{
  "balance_bias": true,
  "router_logit_norm": 1.5,
  "lr_router": 0.000562,
  "norm_eps": 1e-06,
  "extras": ["capped logits"],
  "init_std_up": 0.0348,
  "warmup_steps": 141,
  "dataset": "wikipedia_en"
}
Below are experts of layer 4 (counted from 0) of a mixture-of-experts language model. Rows are named router (the router's row for the expert) and show model dimensions 0-127. Each number is 128 + 24 x the weight over its row's rms, rounded and kept within 0 to 255. Numbers have three digits each.
Before each expert's rows: "comes before" lists some tokens at least twice as common just after its tokens as in all text. This comes from a sample of Wikipedia text that the model never trained on. Tokens count by the router's weight.

# expert 197
comes before: "0", "1", "3", "2", "4", "6"
router:105141125131118144097136081146103106158115144128135140128155118111109120148141142127104087128185121127117123153120153076092150123132118112118150143164112119147153161090098126153127160151122125130112100101149160173161135149106139137103148153152155134169189120103122110128077117134121125155127146136124150116175143109101116114157081138087125126125110178136118077144119175131182126162100

# expert 171
comes before: "0", "1", "2", "3", "4", "5"
router:118100111168089181136150049152138130145139101166176068137110112110111145119104119142119121119138158131152118123141143105116103158113089118136087167101128113167115120122124141112123174173152162107105067135132128171132106137097145138156143155090115143151145083131131134122120100115076131137135116104150155131125146133119129138144134130106139141137156141128109126160122163103170151111109

# expert 161
comes before: "\n", "0", "1", "2", "3", "4"
router:176159121135133156105127088143120145153154155103162114097119100137132160099139145154120132107158077136116123127143152079110153129139150092126104096094114127098091171132153093149153150142160087145104104140137147134125124098100092108101155130119157131132180117118181139163140160092109133155142113158124119105090111170125145119132136146100126131161130156145151144102186120104111117132150

# expert 139
comes before: "1", "2", "0", "3", "4", "5"
router:131133117104133150127169170144131154141114103130136111126089173126167128114103131121124126085158106117154141105139070097161133117138133131163176094165105143129102179123162114136107107151134146188146123119110115158098110147118137101122153141176091103141142112140077106169122138121105139108137141161146138157135154155108128119118141169096136145127137155168116176105150144111075132148127

# expert 114
comes before: "1", "2", "015", "8", "006", "005"
router:110145144112109176159121110134151123138126103132142125134083117148143137113136085101135113080139106171174082179111068117151106122151143116165167122156116166067107104094133131116150128113140137170126152135153171151145158165112140131115159095150123126129095116167143127070132182136099115131129097107129140144126144116123116098181126144109163117131138113120122137121141118128133118100123

# expert 120
comes before: " | ", ",", ".", ")", " |", "–"
router:155128144132081109119136102118098087163092103162111108134107124138121128116130165125111153122102134100115149138092155173161137094133104113180145119103143131134094150122170131123126133110112099094111107113131109119128113135100139110116156153085100143148119158135133176152095159072136116084110126091077145164117117166126143142156157113097134123125105105109135137183101137107139079105111

# expert 235
comes before: "\n", " of", " and", ":", " of the", "=="
router:161103111119108133147146085149152120114146104145132139102095137135084134147141130120129147130098142127110124120115080107076116137166110142121105166168119168108152102087118106112150153150145096111121120140133144120099120071141146149157136115081149155122106178121166128159141087151145136110128105151109161127161088140146111107114108101090145157161114102099126188100107110130144171125140

# expert 130
comes before: "2", "| ", "|", "1", "- ", " name:"
router:140146120179103114113124119136110148134118127073209096136144124136128097123119164110118136123127084125127122087088154112124106170132155169072096121103070111139120138156124107127080118100096113114129110127131100133129099150123113144183146087115093130126123168114125122139097134169099132152146124138141168128110088129118118145071131153120130119111096140101113122118116124134105126163117

# expert 146
comes before: "2", "1", "3", "7", "10", "4"
router:106104097111064143156133145151179146134145150112117099160131162145159099122118087122136104125163151164086139110150142152129113113174171163134138145105113131125136164096146106117105117164102142141110095160120097118129133132131102134148084122177127128126161104132143143128101124143109149159116111081169156090141108117084111102154116133131155128083066137132123124113122119139159143108107

# expert 164
comes before: " | ", ".", "–", " |", "; ", ","
router:152108162123165105113134144157103150117162147126084153115134099084121119111164110129100120106110105140132176160112150135128087108111138138093123094161107144150138088168131147135125094103142101130091145161149136137158135105089090150076140117110113099170118099094159139140146143153088139101120107091156163099148107135134109143146143121149112140165121100103084124081096115106136126146123

# expert 176
comes before: " second", "\n\n", "The", " The", "==", " first"
router:132142149110102156111158171096153127094111133152135105142114128132150143159119128121176122174125127133114114118134117093154179136180120140156097167131144126133184135139125147094085133125084112090172108107105078119136138135165116109143120148103089141111121146161112102159105103110175112146167129133123103130100168158097131151140135144139104166110143152145134083142155139144114121085137

# expert 234
comes before: " |", "\n", "\n\n", " | ", "mad", " ("
router:116117145067144141112153087154127129094163107107112111134122176128124114078148102114120139148137117093143155120119153126134111165137145122092153167156171133150144159147132085115162129124047106125109144128165151165129135106161108150128106134120123118117165147133156164133135117094107145135166143132086140149128120119174143116105137116107085152141088149132145087103136109116145084128117

# expert 173
comes before: "-", "| ", "The", "|", "- ", "==="
router:153083166197112170121086152114159133092142144121160151131122174144110128095098141130140112121100125124104076119090119117125130138151122105106122109091171115148142144163148108120135091135151156156141123141087146115114134157110101140115107068118106101087128127132166092145171117148127127145137119115110146149113165141124134144157105115092110102143154151157127102102118098083116148099137

# expert 199
comes before: "-", "- ", "- P", "- C", "1", "- R"
router:119167149127106096118099160154156136110082122142110147134121072137117129132087145121187107107130122162123141098158131118101164169117139099120174139125157137148134152142118108121153132126148131118122170114132153120126150138110135178126138143125136131173086122121171152138180125173136149133113091156112155108148134132133128104108111161079129129084136133173135116125116078074142136125172

# expert 160
comes before: ".", " | ", " |", "; ", ",", "–"
router:132116152141104133128123124155090120125168096111131109114160102066112142135116112141110104100134119161125170117096125126092097096189131115127085090129128139117105120144094111124151124153114095155151174121132160140123117084103102130094129119101114126119138174113112172122152152118097160096139128141082131093122086167124110149152106149126160141156143118123152092117111119170143085099155

# expert 163
comes before: "-", "| ", "|", "- ", "- P", "- The"
router:130177122133118109080090145117164127126138102151130127125138138129128122125129156150163094136106158172135093099124118136149153140115136121164128134140152128169159183125100132100097072088133111150105085147100129109117124174119160170143161097116122154121087113116146117133143094124196142123100100104113150144131091104115162134120125159123108141089137146105135073093132109114142125147138

# expert 162
comes before: " of", ".", " of the", " to", " and", " in"
router:114127161118146173127153093141109122113128128136118106131195089101118122115145156116140143119115156128092089131121174148113116064165155148153081150139110116130131138124151125135141148133116129043152119112145100129121108122156119122164137169089143133136154156142139148132145155098145143116167110108098138133069132130107093139156133103152129114120164130144123083135134165119106138178137

# expert 111
comes before: "1", "0", "2", "3", "4", "5"
router:139147137133140143110104068144085133121100129132143112143149078120140108092134140111125133093148130088167120142137115148140119124129151135112146172123103122127159135110178116109145110123097101158130102113156150182134144109099132105112126162108049123118159121139114139128126155076103121148120104136144127109079166129137132201164150123132113093158125139145106122166134144098130083127109